Experts of a small language model.
Size: vocabulary 32768, 124M parameters.
Experts: 32 experts in each of 4 layers, 2 picks a token, a sigmoid router, a shared expert of 576 neurons.
Below are experts of layer 2 (counted from 0) of a mixture-of-experts language model. Rows are named router (the router's row for the expert) and show model dimensions 320-399. Each number is 128 + 24 x the weight over its row's rms, rounded and kept within 0 to 255. Numbers have three digits each.
After each expert's rows: a language model's description of what the expert responds to. This comes from a sample of Wikipedia text that the model never trained on.

# expert 4
router:165115111164113129143170106101140103125145152113165131171111153128138119116106168143089113135128139104119112126118156136142131118145108103132106127157206096103128154108136105175110131145081129097121115115120131112150128148144137100112133091
Description: Cells in pipe-delimited tables, especially election and sports headers like Candidate, Votes, %, blank cells, closing parentheses, coordinates.

# expert 31
router:154123149138156095171207098131127116114140107116143101136130142200149115145122139124126145146158098130104130140133142151176139103165168135145156112174137133067105116110116117155106086092122109117109138150109146124156114165150140104125153123
Description: The pronouns it and there as sentence subjects, plus capital-letter pieces inside acronyms and names, such as GLAAD, AWD, FC.

# expert 0
router:125094099162135153152170134127104146146136177114177089120085154139129153147113134132145145134109135140074117150177086132127164132123145140153159134128160159113167135107146112106104114092083148081166109098086098137110138149161142102132118143
Description: First names, surnames and surname-ending pieces of people in lists and prose, such as James, Smith, -ley, Star-mer.

# expert 29
router:135078087117136107149138119102156121129105164138139121113088157134108133110115174127142151126113129129113135178125126144116130116154135161104148152155167127101113122082162138147140081121103123137142119110140126091146140159154163107101165117
Description: Pipes opening a new table row after a line break, and personal pronouns he, his, she, they in biographical prose.

# expert 17
router:093092106133132119118188104117115142154153105107117076148147128161152161151105142122155133131097131147087166157140121092138118127139145112107095139169161124101119183151147099127086119146126135065145116120148158123160118149126139126140124129
Description: Line breaks after = Title = headings, also and an, and mid-word pieces of foreign and Latin names like -ia, -us, -ina.

# expert 7
router:135120134105131138142172123121138104133142157121164074118094154185129145157150160072108146154156127138107176094189154133117122106071101102117131146147134166111135134092154126129122102105128117095122141134134142109089156124148149134120148099
Description: Common nouns after an article for institutions, infrastructure and services, such as school, station, service, company, public, information.

# expert 15
router:099096074142131139132161163158164120124111129156187089158095129164154170148117151112120150167152131118085137170109117143121132207106152120114121126133136124103165131103161093162118125116168113118135123118123158099105135138103107112133089138
Description: Initial capital letters or first pieces of names and words, often in music articles, at line starts or after quotes, like D-ream, "S, Trans-.

# expert 5
router:089116094113153155123167144140165161169098144085133123139132116179176158131107160130126137128118091127057091130179108161137154115124141079125136126151142117138114148132126135145113131099114127075149127128130164116135186155120094085140140089
Description: Conjunctions and linking words inside running prose, mostly and, plus or, but, however, and modals like would, can.

# expert 9
router:110091099122148116156110135115110079133145140097176120159109157133148151131156157128136137176141147085110125132122138175110126119164122088139116143147161127131161118126100087141113108117100158116117137127108139120185137160146131082119134118
Description: Line-initial dashes in infobox-style field lists and numeric or name cells in pipe tables, like "- Construction:", 0, .950.

# expert 11
router:142105137145172134159154148130131142083102128116149119129118111158164148136104164099144133170116158111082115123153106155140119108175130144111139135158189114111114106116110072147131126107098137085117149154130124128110139172189107102153132092
Description: Commas, often fused to a word ending like s, or er, or ), after dates, places and list items.

# expert 6
router:115129128122113116130125134116112126090122166118160089131108157159116168152123128139169186148126136147127152150149120113161132136159098100106117158185135096123113126118147150146135118140112163116111130148109167080138113155104150085130167115
Description: Content nouns and -ical/-ology pieces after articles in scientific or descriptive text, such as complex, triangle, family, hydrogen, town.

# expert 3
router:096075126091147150141155152136114114106115133133103128166074121141130153194131127134136145152131149133116153157106108118170125110142118114087126109177140110108152129104162107145101130117126106152090147162121148097141167145109119108131130081
Description: Opening parentheses, quote marks and slashes, often starting abbreviations, plus word-initial pieces in technical or math text, like (M, gast-, impl-.

# expert 16
router:134077105111130150137132129114159108138133126124157134141096112133121139130129150117120129112111132107123131139130155140153147125111154172083146138140161147110125085128127057122074088115104127144150145138081159124148164123107132108094133106
Description: Word pieces inside South Asian, Slavic, Arabic and East Asian personal and place names, such as Kh, j, abad, oj.

# expert 30
router:121116121105118117140153111087148131147113121127124097147138103166131105124137127111131133138154127119099136134155131122141128147161111139122152141164122095104153161116161119154110117120128150110162116147124146096127133137159158119135157145
Description: Auxiliaries had, has, have, not, and common nouns like year, day, sense in narrative prose, such as this day, in the sense.

# expert 28
router:124125137136168122138162133137179152134142152126115086156117123140150133109106166091119137142144138158139114111153126117107178165110144092135113163153126154119152114133167104118113112131148128094151151156184160093127154150141114116139156124
Description: Short vowel-led pieces in the middle of foreign or rare words and names, such as o, i, ato, ani, ade.

# expert 18
router:100102103108127130150147153162171135135141153125170101114109148190130134141140163109123151134127137160122156131122142148133137172144148116091107189149147119110128131134129114120112103112094166099139136120124135123154156165122120107112145135
Description: Determiners before a noun phrase: the, a, The, possessive 's, his, their, its, usually after a preposition.

# expert 21
router:117094093139167150178148117105172119096095126152124110138125110149144121127079156143108150171123135140149113153125134179157139109135103090103111157138099138087127085138117128158113098074117181131188125123143156086110135166147091113120116147
Description: The preposition of in phrases like Institute of Physics, and colons after book-title heads or infobox field names like Predecessor:.

# expert 26
router:067112138152139141102138160149107118116086164093133094128100116146127151116093167132161136115123125143104150128127098155134153104132111108128120112128144164081113132111135125148107113124114130125143090177119100113110138137168128098133141138
Description: Digit pieces inside years, measurements and vote counts, such as 1748, 5,400 rpm, 1922, often in infoboxes or tables.

# expert 10
router:130115113144124121180146096104134098111087147124160087137103146158133096126172141130115152182134144136103149095111140167161147171140139106110122157152178145094160164069148137147110108095082115085140130077130183080165118155175132076098139076
Description: Nouns and verbs from sports and media articles, such as team, game, season, film, album, played, career.

# expert 27
router:104100123137111143176135123153156108087141138120142108133106102154138147087126189105127125139137136159126109099194144143102133154121113136146131124141124127114144090110169148139121103063132128127162116133120124093115146149139128116098165078
Description: The preposition in and on, sentence-ending periods and closing ").", often at ends of list entries, like Sabres). or Sydney.

# expert 14
router:136069118137141119180142151146108099167133151132124156148097098148159104173163133137141141184181115086098122111157120126128186135127134121119116130130143139109111145111174153153101141130114099140112161140114162131148130156118157123139128082
Description: Pipe separators between cells inside Markdown tables of statistics, election results and place data, plus table divider rows.

# expert 12
router:090106106130158098179162118122116138138129198087155122124095112134117125134108150092130125184118163174069159130137115167116138153148111092117137132142142151112108132141137117150133129105108156130155147106093109103119137138161127082126145139
Description: Prepositions by and with, and nationality or title words such as American, U.S., British, former, often in military or political prose.

# expert 25
router:146119114116102090168129138141164120130119134129108096116107141143124124115118129107129132149121135119097114164117103112155127160169137109133156126141131132100112145110130104118144119130123136097111113132139117098112135184107134098113152164
Description: Verb and noun endings like ing, ed, ated, ers, plus particles as, up, out, part in phrasal expressions.

# expert 1
router:121108127124115141161124123165163142137127137131092120137104125159134137129132140131147145136110104133132149144113125173122158134118107135096116177167131135092141114102119141119118098104148140139134124136083143122113143183160102108105148105
Description: Prepositions and linking words after verbs or nouns in running prose, such as to, for, from, into, after; also month names.

# expert 13
router:099140115138173144131152115133113117102099168156133065102097132149154130153077172081121108142136113137135130145128134168150155146174154130096117112152132142094124094115133109149095133085105133151125128130109142048148159156165111102123176113
Description: Line breaks ending list items, table rows and paragraphs, plus == heading markers in section titles.

# expert 19
router:073078130107144112121137098150114111110109129117126092151117097143137149152126148140146196124111084123118149133146127140140120135147132078074154155172128122128108152128154093118103127102129150130139131152090172108172199159132111110137120169
Description: The word at before places, plus single-letter pieces inside taxonomic species names, author names and foreign terms, such as Pilsbry.

# expert 24
router:103114119132124122120200169141121105149148151089161088105104113165174113158108126120157139167119117162096174128172097149153147127115116119111158162141146143093102119141158141130106092103106138107174173097136124096135141141151122110108172113
Description: Words inside proper names of places and institutions, such as City, University, County, York, Street, Jersey, after New, of, the.

# expert 20
router:098106133131141111132156167135141127109138142150163121084104106146149145117101183093121131132140147098116139135140134129127131144173097114072089158159130131132127151104163130150073140128092147123157175117126161107140145175137123131119163137
Description: Forms of be such as was, is, were, been, right after a subject, plus semicolons in score lists and infobox field labels.

# expert 8
router:113117156134129130143156150106157139125109142088170121157092140145159142133142151145101148153116127115116154114128125117099153117126170096114109149149133116133178158127159107131117092135121140082119132145135150108142134174167099114101145106
Description: Relative and subordinating words such as that, which, who, where, plus en dashes in lists pairing names with titles.

# expert 2
router:155074127155149160143163109149171109134111185149181107128113144148118136161140130087082171141143163112078108126161148128114163134134116138143155172139120083084145116034147131123090115091116155105143157151142145134140112174160134091122108136
Description: Opening pieces of capitalized names and words, often first names or split surnames, such as Joe, Frank, Har(ley), C(ole).

# expert 23
router:137120130159130141115174150157145077110097128148117129120117136134145132151107138139172137154107161137107127144121125162140161163111106104119153091137158104100137117102132129175087145122132115146132152150115133116084122149123168090140151102
Description: Thai and CJK byte pieces, degree signs, and uppercase abbreviation pieces in codes, such as JPN, MV, BR, TV.

# expert 22
router:104112123128115148138142089123149154097110138107091145173113155167183170138115179102114143123141124097103132110122127096107134139187119115143135164216159117099146122125143141120130117106114141123129171126110128126106143150131131093122113114
Description: Numerals in tables, dates, statistics and reference numbers, such as 4, 10, 27, and number words like two; also New.